config.toml
activation = "swiglu"
router_score = "sigmoid"
normalize_top_k = true
n_head = 4
vocab_size = 2048
qk_norm = false
extras = ["capped logits"]
init_std_qkv = 0.058
optimizer = "soap_variant"
weight_decay = 0.018
Below are experts of layer 3 (counted from 0) of a mixture-of-experts language model. Rows are named router (the router's row for the expert), gate (a neuron's input weights, with its number), up (a neuron's input weights, with its number) and show model dimensions 0-159. Each number is 128 + 32 x the weight over its row's rms, rounded and kept within 0 to 255.
After each expert's rows: a language model's description of what the expert responds to. This comes from a sample of Wikipedia text that the model never trained on.

# expert 9
router [113 102 138  86 151 124 137  96 111 102 122 130  61  96 147 186 177 181 115 141 169 164 119 132  99 123 129 172 189 148 136 122  93 115 120 183 111 124 144 155  95 163  79 192 124 184 112 126 123 138 103 131 106 108 162 142 137 149 129 149 189 138  99 154 168 105 141 115 133 110  63 138 172 150 155 154 117 110 167 186 137 128 138 103 175  63  79 155 138  61 143  77  92 139 117 116 136 140 222 139  54 178 157 141 128 148  90 108  96 121 144 109 136 110  98  62  80 176  76 166 148 138 158 106 115  79 117 137  85 106  79  76 159 140  94 101 144 116  97  75 117  88 153 136 120 143 172 105 106  86 144 173 150 146  88 123  90 110 139  98]
gate1 [177  84 116 137 121 145 132  98 132 131 159 100  97 166 125 172 137 105 117 124 155  87 148 206 176 157 114 139 123 127 178 135 163 155 109 153 127  99 162 145 147 109  83 160 129 108 145 158  68 124 117  88 167 108 118 124 121  90 198  97 126  67 146 193 149 165 140 160 122 142 145 152 153 107 140 143 115 117  99 163 135 134  87 142 107  98  80 101  79  99 158  86 119 163 120  97 164 125 103 185  77 118 148 131 155  93 122 144 172 135 114 109  83 131 159  77 135 116  85  80 177 146 150  54  83 120  62  91 105 102 114  41 122 125 140 149 110 100 153 168 139 157 109 113  91 108 158 192 144 108  81 160  81 130 188 148  99  45 127 164]
up1 [173 211 166 113 116 138  93 152 141 108  86 144 145 122 115 135 131 123 150 169  81  77 160 134 103 118 107  75 156  89 111 176 212 166 217 116 181 182 129 145 142 143 168  73  89 134 125 126 138 166 144 110 112 102 108 147 119 125  79 121 165 105 139 107 142 108  50 162 138 143 127 129 100 153 144  56 191  74 173 181 120 133 108 126  99 149 166 123 184 137 128 122 140  90 100 179 164 145 142 135  79 164 152 100 111 137  81 118  81 106  92 116 121 138  77 113 121 175 120 124 151 134 145 124  84 112 183 112 160 145 135  99 159 165 163  74 109 113 119 129 134 151 150 114 127 122  80 130 109 121  74 101 193 152 113 102  91 171  97 183]
What it handles: L, M, W pieces. Single letters l, m, w and pieces like am, om, em, often capital L, M, W, J starting names, e.g. Chandler, Stream, km.

# expert 26
router [101 113 143  99 102 194 164 107 146 119 145 110 112  97 127 149 112 130 110 128  87 163  50 141  58  74 152 139 205 167 140 148 142  62 119 114 133 151 122 147 125 160 177 121 112 142 134  95 124 141 143 130 131 124 156  99  95 149  80 106 174 145 102 148 169 138 144 173 156 132 133  95 183 163 102 167 117  95  86 179 162 134 146 181 127 104 153  75 169 123 107  93 106 140  84 154 107 110 188 191 145  84 165 149 128 105 110 124  87 153 204 124 174 158 104 157 145 151 105 163 163  95 118 148 119 126 122 163 119 169 171 131 181 215 163  85 112 165 150 124 157 141 151 124 127 147 138  91  83  76 141 149 152 168  83 140 200 169 152 106]
gate1 [117  71  97  84 148 175 132 147 150 152 119  94 142  86 102 162  92  90 125 112 111 132 144 131 120 149 202 125 213 106 121 180 130  77 185  97 101 112 134 143 147 118 161 140  92 173 166 169 125 199 105 146  91 134 173 174 131 141  89  32 127 118 150 134  96 135 123 224 166  98 140 133  96 115 134 112 110 111 122 117 128  98 160 142 114 180 144 138 114 144  74 130 101  80  63  98 142 139 182 185 120 138 134 175 145 132 117 149  82 140 113 110  99 158 144 104 158 121 154 129 164 111  94 171 144 149  97 154 145 120 183 180 151 158 193  95 108  42 128 158 120 110 133 161 145 118  59  99 116 110 137 114 111 108 149  92 111 101 108 138]
up1 [112 176 133 105 179  86 121  87 150 116 132  98 152 113 103  88 108 114 127 192 139 136  85  77 185  94  35 158 123 140  75 131 152 145 143 123 127 100  87 154 120 140 134 113 106 128 155 135 150 116 184 111 159 106 213  78  90  79 128 145 154 160 172 178 176 128 164  88 147 145 182 123 136 131 165  93  65 117 156 166 135 116 168 114 117  72 144 149  90 128 138  93 224 104 169 107 130  90 165 101 142 151 124 116 113 100 149 123 127 149 158  91 112 160 104 115 171  96  98 128 127 174  96 138 142 172 168 119 139 133 117  75 140 142  94 144 128 112 122 141 158  89 181 131 147 129 230 121 157  74 137 155 104 129 141 115 158  81  92  96]
What it handles: Colons and year digits. Colons after infobox-style field labels like Country:, Branch:, and final digits of years or numbers such as 1799, 2010.

# expert 28
router [110 111 121 116 100 160 177 148 175  95 139 117  98 118 138 145 201  74 100  99 135 139 122  81  87  98 123 137 144 110 119 120  98 158 114 115 109 141 181 213  80  83 138 143 145 175 129 138  92 158 103 105  53 108 124 179  96 144 150 115 128 187 170 159 164  93 198 163 118 124  71 143 165 129 120 149  94  79 186  96 151 147 173 145 150  91 118  83 130 141 131 131 168 133  93  94 156  97 118 164 103 166 139 147 137  57 108 123 125 164 135  74 108 121 103  61 100 167 122 139 160 123 192 136  71 118  73 106 109  77 133 104 173 126 139 148 124 134 117  84  78 108 132 133 143 146 162 113 182 123 139 174 151 144  82  87 189  96 107 101]
gate1 [157 136 113 102 118 137 179 162 140  88 136 123 116 116 134  92 100  92 143 176 179 107 104 123 172 131 169  75  84 141 162 143 146 207 138  93 182 142 177 128 146 157 141  99 157 114 164 110 105  80 114 111 171 137 166 158 138 146 163 138  83 109 128 168 155 137 176 117 151 105 173 204 141 140 139 159  92 111 190 185 191 134 108 140 156 103 167 124 150 115 168  77 167 141 128  90  78 145  77 121 145 108 119 120 141 169 130 161 116 145 164  47 152 155 100 200 152 176 115 197 147 114 166  45 110  97 130 123 123 124 155 165 156  93 136 140 147 123 123  96  98 176 161  98 169 161 151 137  95 149 137 144 188 111 119 111  89 133 159  92]
up1 [ 59  99 106 133 106 156  98 124 126 156 134 114 102 126 146 134 152 134 124  50  90 105 147 133  60  78 116 103 189  70 118 144  93 106  98 154 104 113  92 165 124  58 138 216 158 129 126 125 128 124 138 169 102 166  97 116 136 144 107  67 179 164 150 101  76 127 128 180 137 136 129  26 130 146 169 115 114 101  85 175 103  69 186 111 113 171  94 135  82 156 139 195 102 160 184 134 142 130 161 149 101 123 118 168 171  96 125 147 100 132 143 143 121  49 149 118 112 150 136 132 108 108  68 127 143 157 115 146 125 146 130 120  99 172 172 138 125 170  85 154 115  75 161 144 122 114 129 108 167 154 139  62 140 112 133 105 165 163 116 117]
What it handles: Common word first halves. Opening pieces of ordinary English words, like ver in verdict, l in late, old in soldiers, pass in passed.

# expert 0
router [174 128 148 133 146 148 134 106 164  95 157 148 114 106 151 165 140  74 131 106 130 117 141 113 140  81 112 178 135  90  89 130 140 101  70 172 120 164 110  98 132 180  95 139 130 135 190 128 149 150 162 129  80 102 149 176  87  67 120 111 159 141 146 146 102 143 193 159 205  75 118 135 149 147  93 165 112  80 156 114 161 103 126 176 156 101  95 115 102 138 179  70 125 143  67  58 142 133 168 177 107 132  91 183 100  63  83  69 108 179 156 119 115 124 110  82 124 157 103 161 159  75  93  61 127 108 106 120  94 125 171 108 134 168 156 134 145 132 101  97  56 117 156 151 115 159 151 135 185 123 156 160 139 177 149 134  90 146 115 129]
gate1 [153 109 112 178  75 144 149 170 189  90 165 145 132  84 151 175 156 143  97 153 117 172 105 179 189 107 159 135 142 138 167 124 143 141  91 144 146 182 138 109 202 126 151 143 119  91 100  99 137 105 142 137 163 107  81 154  73 182  84 110 166 117 118 120 237 118 139 169 186 142  67 150 133 101 137 152 128 127 142 158 170 157  94 116  95 119 156 191 116 108 120 115 118 171 101 118 121 135  85  96  89 121 138  72 130 173  42  99 142 116 146 129  76 158 160  63 193 146  81 101 151 135 116 140 122 128 194 149 131 133 154 152 139 120 169 129  92  97  86 101  98 121 113 134 148  99 149 173 163 125 132 128 121 150 155 170 160 127 103 166]
up1 [114 128 139 189 111 106 154 165 195  84 102 125 131 148 168 127 155 145 165 118 183 154  90 164 186  92 114 158 127 176 133  78  96  75 180 135 127 150 170 152 158  73 117  83 168 124 147 113 104 155  76 157 132 125 127 117 128 143 161  91 105 140  79  90 164 131 115 129 145 193  90 126 148 115 108 111  47 137 134 106 126 120 111 138 124 143 151 127 164 163 170 154 147  91 152 128 173 140 147 114 148  73  99 100 156 100  33  78  64 130 146 149  87 143 159 131  77 210 117 147 118 143 142 151 113 156 179 130 154 153 133 164 126  41 105 136 129 165  56 120 153 136 162  94 151 126 130 144 144 173 111 132 185 143 125  86 127 140  95 110]
What it handles: Word-initial prefixes, months. The preposition in or In, word-opening pieces like re, con, ex, un, and month names before dates, e.g. "in 1989", "continued", "May 2".

# expert 1
router [102  78 170  70 161 190 176 148 128 137 157 125  94 133 159 109  99 122 107 187 160 143  66 110 129 135 155 155 135 122 113 172 164 102 122 171 102 143 180 193 131 169 130 149 149 153  98 101 136 149 143 132 121 108 139 132 113 137  75 120 125 123 115 111 125 120 167 202 129 107 131 177 173  98  82 134  95 164 161 177 134 122 124 152 180 126 182 126 128 121 174 104  92 104 141  88 124 102 142 167 139 123 175 156 115 113  66 123 129 177 220  87  83 125  44 154 146 135 175 143 139  93 119 134  88  83  87 131 103 119 198 136 170  99 117 109 125 102 114 127  79 109 149 147  98 231 119 105 147 103 136 142  93 146 169  75 118 151 103 132]
gate1 [124 110  91 127 149 143 130 130 128 172 180  63 121  91 157 110  84 182  87 110 106 174 147 149 211 151 155 117 107  88 128 136 128  74  89 191 161 154  96 171 164 130 123 123  97  87 105  62 175  97 149  95 162 122 198  88 101  93 108 144 108 120  90 105  88 119 104  86 169 145 139 140 134 159 165 197 119  76  98 197 138 133 120 125 158 197 110 141 146 174 140  97 128  90  84 139  67 108 156 136  76 122  93 118 154 108  94 107 108 162 146 115  90 144 185  77 109 150 157 124 143 111 160 126 127  81 143 178 124 168 184 158 140 127 182 149 131  86 166 102 129 162 118 153 130 188 157  97 144 101 152 127 137 136  90  94 112 154 133 133]
up1 [ 98 170 118 133 114  96  73 160 162 129 145 120 113 182 100 119 130 117 117 129 140 150 117 153 157 125 176 180 135  94 125 175  85 143 167 100 118 107 141 164 121  78  96  62 129 100 140 166 131 160 117 119 172 160  41 122  97 126 123 202 131 143 151 138 170 174 124 176 139 149 104 148 141  64 154 152 131 131  96 109  81  72 180 182 129 133 102 184 140 134 153  84 122 198 156  92 155 104 180 113 169  98  76 186 158 108  80 105 126 133  93 162 122 115 113  91 109 152 176 127 105 145 116 127 144 162 126 144 106 116 137 185 172 135 102 114 117 126 141 147 133 102 125 195 128 193 117  77  70 136 168 156 122 165 207 123 141  96 126 180]
What it handles: List dashes, agent suffixes. Line-initial list dashes in infobox or taxonomy lists, plus noun-ending pieces like ent, ist, ant, ctor, as in bassist, descendants.

# expert 30
router [138  91 105  97 127 161 192 142 155 125 107  83 112 163 180 146  96 107 126 177 141 134 124  92 140 122 123 152 148 143 102 136  96 122 128 131  86 169 141 217 120 147  69 152 123 140 197 125 111 131 166 117  90 112 164 164  69  86 131 130 136 193 114 201 187 148 146 133 148 108 121 145 132 111  68 152 101 121 106 157 150 108 108 110 132  98 123  82 164 136  99 118 128  65  97 156 126 131 135 136 127 130 112 125  85 100 106  97 135 187 151 100  53  42 113 141  90 151  48 158 152  60  69 101  83  95  84 146  91 140 164 148 177 143 145 108 128 154 125 102 138 134 189 146 103 124 177 100  91 133  86 136 176 101 148 117 148 106  92  98]
gate0 [126 133  76 131 101 204  99  57 155 137 171 130 100  89 110 165  74 139 164 109 141 127  54  91 112 123 115  99 181 125  46 100 141 157 180 122 153 158 165 109 136  78  75 150 150  89 199 125  53 174 140  74 167 119 146  93 102 169 100 128  96 103 116 125 163 163 158  84 142  47  70 158 141 149 156 162  83 107 167 108 119 103  93  89 157 124 104 132 163 106 149  99 114 151 145 164 155  91 135 103  98 149 139 121 108 159 155 141 146 121 177 136 109  86 145 136 119 109 118 140 123 133 116 133 138 117  78 158  98 146 137 196 110  91 132 124 172 100 134 142 170 155 123 155 184  97 116 148 127 133  83 123  79 141 116 149  93  96 112  65]
up0 [183 158  92 122  93 172 118  75 186 175 172 117 103 108 187  96 132 162 135  98 162  83 150  72 149 161 126 119 128 124 105  77 126  85 128  81 119 146 210 100 126  56 116 178 157 124 138  98  75 150 136  64 165 107 123 168 170 171 157 114 132 151 130 131 123  87 118  96 108 184  76 145 168 112  77 173 102  88 159 132  86 126 129 101 119 114 115 160 159 110 109 142 115 143  57 204 144  93 132 122 102 151 145  96 119 133 150 129 171 124 205 179 140 157 169 139 105 125 127 163 136 160  94 150 163 160  80 103 138 152 112 130  78 107 128 119 136 156 193 170 148 140 157  96 110 138 114 195 112 153  93 138 169 129 160 155 141 110 130 121]
What it handles: Infobox and heading words. Word endings and terms in infoboxes, headings and tables, like ate, ide, ity, %, $, ==, e.g. "Time zone", "Track listing".

# expert 23
router [ 90 147 127 112 138  99 201 125  97 129 216  78 124  99 133 170 139 119 109 114 143 101  85 119 165 107 181 124 159 138 115 101 126  86  99 157 127 153 145 127 147 117  93 158 113 141 119  51  71 144 210 141  93  56 179 162 137 117  93 117 146 150 158 169 168 121 163 168 139 123 132 116 162 116  42 141  96  94 135 101 131 119 143 141  94  94 134 154 163  99 159 131  88  78 104  71 149  97 166 123 121 161 147 148  72 137 144 119 138 137 157 140  90 108 130 121  95 143 139 111 138 114 206 114 119  82  89 140  82 112  96  72 159 117 150  82 192 147 132  66  71 131 142 122 106 176 182  77 176 124 127 141 179 149 145 162 146 135 118 117]
gate1 [ 99 112 110 118  97 123 191 153  68 123 123  73 145 149  92 136 105  78 105 102 131 156  75 158 148 129  60 105 197 113  91 124 157 142 118  88 128 115 122 102  66 156 181 102  78  83 136 136 142 124 179 128 106 109 203 146 135 138 102 107 136 100 117 146 146 176 167 129  86  86 135  94 114  98 121 117 122 124 142  56 122 119 172 130 130 127 161 108  93 118 149 126  76 119 130  52 162 120 114 149 107 184 161 123  63 158 139 119 144 130 117 132 172 111  52 165 155 154 146 114  66 117 187 107 191 121 128  86 110 111 133  95  80 173  58 140 150 149  89 170 122  97 160 177 129 127 173 125 130 157 131 157 181 147  91  95 157 113 170 120]
up1 [ 91 111  87 142 179 156 108 117 144 166 138 197  96  77 137 151  81 190 144 123  67 123 128 152 103  78 112 144 122 156 149 148 104 140 111 176 128 122  88 105 158 185 121 119 100 128 115 185 157 123 124 102 113 137 143 112 153 161  38 131 114 139 139 129 104  96 119 105  86 114 132 136 117 153 120 171 164 147 135 177  82 115 107 109 120 167 194  73 132  86  89 159 119 116 102 133 128 118 161 126 107 147 170 161 144  97  70 139  97  88 144 127 136 138 121 125  81 124 127 146 112 134 128 121 109 134  81 173  96 160 187 186 136  91 166 229 115 131 126 124 107 101 108 139 105 151   7 136 145 145 108  89 217 104 137 156  92 170 125 130]
What it handles: Name and word pieces. Short pieces like re, se, il, ey and apostrophes inside surnames and words, as in O'Connor, horse, Goodrem, Cheney.

# expert 5
router [130 149  97 126 188 146 158  86 202 123 144  99 112 126 111 126 159 164 142 135 186 156 120 177  74 104 121 170 133  90 123 131  95  98  87  92 144 141 109 149 173 131 148 158 155 132 161  88 102 112 154  65  82 129 157 109 121 110 124 110 135 170 130 174 155 163 124 177 148  90  94  96 178 126  90 183  94 130 169 147 175  81 147 162 117  91 142 125  92  86 132 115 140  89 104 105 104  91 161 164 128 179 133 154  81 166 105 142 144 159 150 108 115 112  99 104 113 133 160 186 155 118  79 148 101  68 153  71  75  70 110 102 127 158 139 124 187 182 130 105  92 133 118 106 122 165 134  83 153 125 172 129 230 164 160 109 175 117 180 147]
gate1 [108  76 141 131 216 144 148 182  86  87 131 123  70 103 114  87 145 124  82 123 111 138 109 183 149 140 102 114  69 113  37 123 120 162 135  80 160  54 144 154 123  96 130 178 175  96  46 142  79 151 136 138 144 151 145 155 129  85 102 106 140 185 113 116 160 126 116 109  81 148 110 145 119 179 128  92 169 141 123 131 153 150 136 135 157  99  78 117  76 125 110  92 135  76 121 123 143 145 124 113 144 101 154 149 139 115 114 110  81 138 105 120 160 106 103 142  93  90 137 154 151  81  99 102  92 125 172 100 152 171 127 154  94 157  80 108  96 142 134  91 103  84 147  47 163  91 182 115 102 148 123 163 184  57 146 124 129 166 164 149]
up1 [ 85  95 168 135 107 142 122 129 155  86 140 192 108 112 129 141 154 110 201 108 140 130 114  87 117 126 137 166 203 106 149  79 132 164 169 125 104 142 119 118 142 208 106  62 112 159  95 138 183 132 166 169 144 180 139 115  96 138 121 106 149 119 184 141  68 106 163  75 137 106 176 127 126 125 153 136  99 106 136 104 137 141 131 153  93 112  82  91 186 117 119 146 146 119 150  68 154 119 120 130 113 130 161 122 121 160 153 114 126 113 128 135 156 135  75 160 146 117 166 128  78 212 102 121 159 106 129 203 159 161 110 110 233 122 103 129 132 136 116 124 153 108  71 118 150 143 106  66 105 166 186  92 163 141  56 138 163 166 157 172]
What it handles: Vowel-consonant word pieces. Mid-word pieces like as, on, ad, us, is, ay, ir, often in names and taxa, such as Maupas, thousand, merus.

# expert 4
router [156  96 126 146 120 194 135 104 101 150 130 135 123 135 162 186 172 126  82 127 142 122 132 124 112 116 168 120 146  85  98 134 100 119  92 116 146 150 180 144 138 161 107 110 115 136 197 116 149 153 167 103 137 153 144 166  72 107  99 123 126 136  83 154 194 116 164  92 121  99 110 158 139 132 148 143 121 126 140 132 177 153 131 146 185  60 137  76 152  16 120 143  70 163 125  88 142  88 120 110 127 101 136 192 113 137 102 141 166 159 139 120 102  78 115 125 118 194 104 165 196 112 120 104 101  93  68  85 137 148  54 139 138  94 144 176 108 182  76 106 142 138 155 188  82 103 160 134 153  98 193 141 155 195 152 105 101 124 143 132]
gate1 [102 143 178 131 140 166 155 141 125  80 100  92 203 103  83 103 108 165 134 186 141 124 141 115 101 129 114 109 115 143 104 115 119 113 103 151 157 117 161 152 176 142  90 114 110 151 141 134 132  98 140  96 105 173 171 126 145  68 155  96  92 137 108 169 167 120 140 107 141 135 134 213  77 176 176 132 110 156 127 172 125 117 149 214 113  77 111  94 149  86 129  93  76 101 174 126 116 100  75 118 162  78  48 187 110  46  90  57 125 148 102 117 121 104  99 124 165 119 166  67  64  85 106 122 153 150  97 132 129 126  99 135  89  47  88 120 112 111 127  85 148 152 119 130  87 128 177 126 138 137 116 124 143  86 124 107 131 106 131 127]
up1 [109  95 126  94 123 119 215 114 140 139 145 120 114  81 159 137 163 109 102  88 134 169 172 136 125  98 101 105 174  89  69 129 150 182 143  91 145 109  69  64  91 127 160 120 145 193 172 155  67 163  60 135 130  85 140 147 180 103  94  79 165 138 140 146 103  68 154 162 156 148 146 168 143 123 143  72 181 126 148 139  98 114 146 126 163  73 130  83 117 148  94 138  72 154 157 123 107 110 115  91 161 137  69 147 168  98  97 160 134 180  51 134 109 132 121 113 105  81 111 153  53 184  90 109 153 118 126 104 121 164 135  97 130 124  75 141  98 139 131  87 115 128 163 110 103  75 131 125 102 121 174 120 132  95 169 112 177 135 134 145]
What it handles: Single-letter word starts. Space tokens and bare single letters opening a word, like M in Muzane, c in card, b in bachelor, and empty table cells.

# expert 3
router [139 119 113 129 159 142 138 138  98 119 140 110 166  83 108 155 144  86 110 128 116 124  79 168 151  90 129 135 169  85 115 150 112 138  63 161 175 101 144 160 119  92 124 182 210 180 155 119 125 150 180  90 112 145 169 148 139  75  99  76 179 143 137 164 104  77 116 140 166 100  99 112 179 116 139 172 105 121 146 138 155  98 143 135 133 127 159 146 210 139  93 128 153  82 123 164  68 127  95 136  71 133 147 120  83  75  85 140 101 185 198  57 136  99  90 115  91 165 140  94 146  83  98  36 115 115 130 131 118 163  97 137 176  85 197 126 157 157 104  89 109 142 115 142 124 138 156 104  98  65 148 132 161 129 154 126 144 141 139 121]
gate1 [146 160 190 166 115 149 114  89 105 101 133 125 121 137 135 111  78 134 104 126 102 130 124 115 144 192 110 190  98 112 133 111 162  82 154 150 137 142  79 144 164  68  42  97 125 138 156 128 169 107 122 109 113  95 176 149 168  76  46 132  86 145 103 134  75  98 109 126 139 136  93  93 167 117 134 150 115  64 141  88 135  98 203  89 134 202 123 115 201  99  56  93 133  70 103 181  79 126 129 121  83 114 167  73 121 129 154 112 138 144 147  81 114 143 114 112 135 141 133 153 124  99 102 154  84 140 143 118 120 189 110 110 122 156 178  82 142 159 138  94 188 189 160 134 122 121 109 127  82 163 165 131 134 142 135 114 101 113 112 175]
up1 [119 157 149 116  71 149 116 129 113 132 177 119 150 104 119 184 114 178 135  94  91  62 118  99 109  97 151  79 142 106 122  82 112 111  70 149 119  98 149 131 159 152 107 106 213 139 107 126 131  66 114  98 128 164 141  75 164 110 154 166 140 116 129  49 124 136 123  62  65 132 185  73 145 182 149  97 151  79  74  89 107 138 135 153  72 124 220 108 134  39 116 107  90  61 148 139 153 123 128 158 100  92 117 138 136 149 123 141 138 135 164 101 129 165  80  86 150 138 124 167 183 141 102 131 131 143 167 101 145 130 104 125 211 190 129 114 125 113  78 101 135 167 137 106 161 110 119 148 151 102 113 126 149 123 142  99 126 106 132 141]
What it handles: Mid-word vowel-consonant pieces. Middle or ending pieces of proper names and long words such as in, ic, le, ian, e.g. Penguin, Middle, Sheridan; also States after United.

# expert 11
router [110 117  97  46 115 153 144 147 119  91 186 171 118 132 144 175 113 120 171 154 106 178 119 158  63  72 136 211 145 121 126 112 147 114 120 109  98 195 114 176 126 139 146 155 183 180 158 121 147 152 161 112 114 158 156 189 126  95 141  88 118 132 119 147 140 126 158 117 165 141  94 128 177  89 129 137 113  66 129 103 158 115 153 134 185 110 142 114 125 126  84 100 173 150  77 118 184 149 107 167 105 129 152 140  76 133 114  90 160 192 153 131 138 117  49 105  74 119  90 170 208 126 128  58 111 105  95 110 127 149  85 112 138 103 132 151 119 103 119  63 120 169 172 130 127 131 118 102 124 125 105 150 106 164  91 128 149 130 186 194]
gate1 [120 121 132 130 118 188 123 107 155 128  84 128 171 104 126  97 202  99 107 143  52 132 118 148 108  91 103 134 169 124 149  91 137 143  88 146 169 122  96 183 158 131 163 122 152 155 152  92 155 150 108 154 146 136 145 127 154  46 128  69 136  91 110 127  96 106 156 113 113 140 119 127  80 155 152 158 117  79 115 106 186 135 122 150 166  94 131 128  98 110 121 161 107 122  62 156 178 107 132 121 171 125  94 144  46 125 144 116 151 115 153  80 172 143 127 105  45 120 107 133 171 161 128 121  91 106 145  89 153  81 189 153 102  61 129  63 131  86  55 108 122 139 129 167  34 126 153 140 116 158  80 128 110  99 150 161  87 141 163 171]
up1 [143 133 120 104 124 156 162 188 127 138 142 124  95 157 140  89  99 143 131  90 151 133 138 113 111 158 199 167 107 136 148 125 165 194 119 112 135 145 115 150 128 157 129 136 102 197 124 161 161 134 160 114 131 166  88 173  79 135 115 133 123 143  88  84 186 122 110 127 121  95  80 126 121 102  83  96 199 121 110 156 105  71  90  99 134 101 136 200 152 113 158 163 153 159  96 149  76  99 134 163 149 178 164 136 155 108  80 129 122 112  88 124  74  86 154 143 140 182 188  94 138 131 129 117 235 178 144  69  81 145 128 167 191  96 109 112 145 142 152 203 143 142 149 148 105 143 179 140 123 133 130 137  91 123 107 133 133 111  47  84]
What it handles: Common prepositions. Prepositions like of, to, in, for, at, by, from after nouns or verbs, introducing a following noun phrase.

# expert 31
router [112 120 175  88  86 132 164 103 154 174 158 164 147  94 172 130 154 133  68  99 131 119 104 142  69  83 150 126 165 140 135 164 159 127  79 157 132 180 128 126 144 140 159 148 207 165 174 114 107 148 165  23 104  82 167 129  80 111 104 115 152 164  76 154 165  96 142  97 132  85  76 177 181 144  91 125 133 102  76 129 139  68 212 161 156  87 135 169 139 117 134 115  97 139 114 103 146  85 143 158 121 163 124 184 117 118 119  91 147 139 160  92 111 108 114  98  81 127 116 132 139 107 151 133  77 122  83 150 103 126 136 125 141  80  99  72 192 119 139 142 154 141 142 147 154 155 150  99 123 131 146 126  88 174 101  71  95  68 130 150]
gate0 [138 118 130 125 111  80 181 129 113 107 110 152  95  81 115 152 148 111 181 181  44 108 120 147 158 112 166 100 149 117 174 104 142 173  78 166 107 165 126 101 145 103 147 115 129  95 135 159 132 151 126  95  94 139 204 165 110  83 107 147 143 102  84 127 141 142 120 111 138  95 136  90 156 168 111  80 146 110 152 112 119 126 122  92 170  97  99  98 121 181 169 137 113 132 168 118 139  74 186 190 151 113  66 145 123  89 174 155  88 139 119 134 126  67 147 162 101 155 112 135 158 136 136 127 113 129  74  98 125 144 144 105  96 103 156  79  99 133 110 185 130 137 107  95 127 175 122  71 104  44 155 141  21 116 137 106 199  75 100 149]
up0 [161 170 181 136 130 150 102  99 163  99 176  99 156  84 120 143 161 125 149  82 169 130 136 164 186 159 104 122 158 147 191 127 152 128 114  93 123 190 107  43 160 159 125 133 104 118 157 160  84 122 147 149  77 126 117  98 148 160 119 138 134 120 106 133  76 111 122 170 166 161 132 117 169 161 172 121 142 115 118 124 131 173 198 135 119 165 132 111 114 108 117 101 156  49 116  93 169 149 141 148  72  84 176 134 108 123 160  90 146 185 164 145 107  96 151 127 122 168  97 163 137 152 119 128 129 174 170 180  94 160  94 159 154 153 118  86 105 101 112 127 124 151  90 127 163  62  52 135 160 150 151 133 165  86 183 221  95 166 122 124]
What it handles: Short word openings. Word-initial letters like T, F, f, st and inner o in words such as boot, boasted, loose, shoe.

# expert 24
router [117 107 152  72 124 152 136  98 158 106 162 106  91 117 136 159 147  73 109 154 142 161 117 152 117  87 126 134 146 156 115 167 132  99 106 107 128 140 110 153 140 155 105 124 145 160 114 117 114 157 145 115  94  50 157 104 100 153 115  88 138 140 133 163 144 148 158 158 148 105 123 159 182  50 103 147  85 105 141 100 149 123 143 114 255  88 210 120 134 120 147  46 116  95  91 114 104 135 144 108 125 148 153 170 110  47 103  59 151 117 138 134 109 124 149 147 116 120 118 121 123  60 127 138 135  89  83 126 118  90  78 102 158 107 154  84 130 206  93 116 104 161 130 108 103 126 185 102 117 142 158 162 165 168 183  91 177  98 183 105]
gate0 [137 145 102  73 169 101 160  88  84 166 101 137 131 145 148 158 155 126 148 108 160 137 117 148 126 121 138 167 171 138 139 120 103 121 217 139 150 122  99 113 155 126 129 123 106 129 130 164 156 116 104 100  98  83 169 146 106  97 100  63 137 126 137  98  76 101 103 122 184 165 131 123 160 126  91 116 109 134 117  66 170 180 184  99 215 137 142 108  78 144 114 164 110 128 111 173 148 139 105  88 138 128 212 155 113  83 115 133  93 147 156 163 100 131 196 178 144 102 130 146 131  84 117  58  88 147  61  93 121 126  93 122  84  89 162 132  57 149  99 100 107 109  75 153 137 104 195  76 154 155 141 191 138 156 107  94 122  92 109 127]
up0 [149 145  70 100 159  97 201  97 123 170 142 106  96 105  86 141 181 140 174 137 113 131  83 138 145 157 193 144 148 101 115  53 109 124 212 116 141 128 137  92 154  96 142 144 103 120  80 140 167  89 119  96 124 110 199 152 102  86 122 158 151  95 114  88 126 103 118 131 147 129 138 143 153 146  85  38 137 186 125  70 130 147 157 117 160 153 136 134  55 156  86 139 108  96 117 126 170 164  89 102 133 160 173 130 137 170  73  97 154 107 178 134 123  84 132 143 182 136 126 139 114 140 116  87  94 169  91 136 101 131 171 138  77  63 181  99  88 149 120 137 125 101  90 141 108 149 165 102 130 110 133 165 162 163 127 134 127  44 143 136]
What it handles: Closing parentheses and plural endings. Closing brackets in tables and measurements, plural endings ies, ates, ings, and States after United, e.g. "(7.5 km²)", penalties.

# expert 12
router [140 100 128  55 187 125 110 142 117  75 147 155 121  79 145 143 148 141 181  96 166  82  86  92 146  88 130 173 115 118 112 142 112 100 116 118 138 145 122 162  88  91 174 104 163 142  96  92 137 158 154  58  74  91 131 131 127 169 149 131 161 163 153 134 153 121 151 124 135 148  70 177 138  89 105 150 106  78 136 133 150  86 156 145 172 107 111 115 125 119 151  60  55 146 153  95  98  23 155 144 123 168  91 141 103 146  86  98  93 167 122  98  89 135 115 134 156 144 129 155 130 122 101 100  82 115  80 120 132 140 133 134 133  60 203  72 199 166 121 131 136 164 151 173  61 119 117 113 141 111 136 130 161 130 161 140 143 151  76 174]
gate1 [155 150 155 152 113 201  83 142 144 107 142 135 155 135  90 151 108 136 141 146  66 144 139 133 142 129  90 171 134 154  99 115 113  94 155  82 105 150 167 130  78 110 184  91 116 163 110 183 107 204 130 111  73  89 144  96 203  94 118 140 138 114 169 110 152 104 113 125 183 134 138 171 192 137 116 159 109 161 102 152 159 120 129  75 183 106  79 116  89  95 114 149  83 108 142  66 123  60 155 116 136 119 123 157 134 161  76 122 139 149 141  85 137 147 119 138 197  57 108 127 115 160 158  97 152 144 116 149 156 131 200 216 112 112 114 145 137 184 113  71 133  86  86 148 139 188 144 100 156 121 104  87 134 162 138 114 157 105 117 109]
up1 [169 125 113 140 126  97 112 176 109 148 107 156  65 144 142  97 168 110 126 144 112 111 122  80  65 202  99  82 148 161 102 106  83  93 114 143 177  97  70 166  87 133 121  90  99 156 184 133 134 179 119 166 123 123 124 133  96 177 204 158 146 111 134 150 110 143  66 146  67 153 127  81 118 103 137  82  91  90  65 183 175 116 100 121  72 112 132 113 136 122 176  91 130 145 150 153 162 203  79 114 112  98  96 111  86 173 140 160 138 102 145  90  74 119 158 131 118 199 156 101 148 133  99 122 145 160 110 126 138 152 112 109 119 115 129 104  80  95 115 130 109  90 172  88 143  97 177  88 162 166 139 122 156 138 104 123 184 166 111  92]
What it handles: Conjunctions and auxiliary verbs. Function words after a clause or comma, mainly and, was, is, as, that, he, with, e.g. "and was replaced by".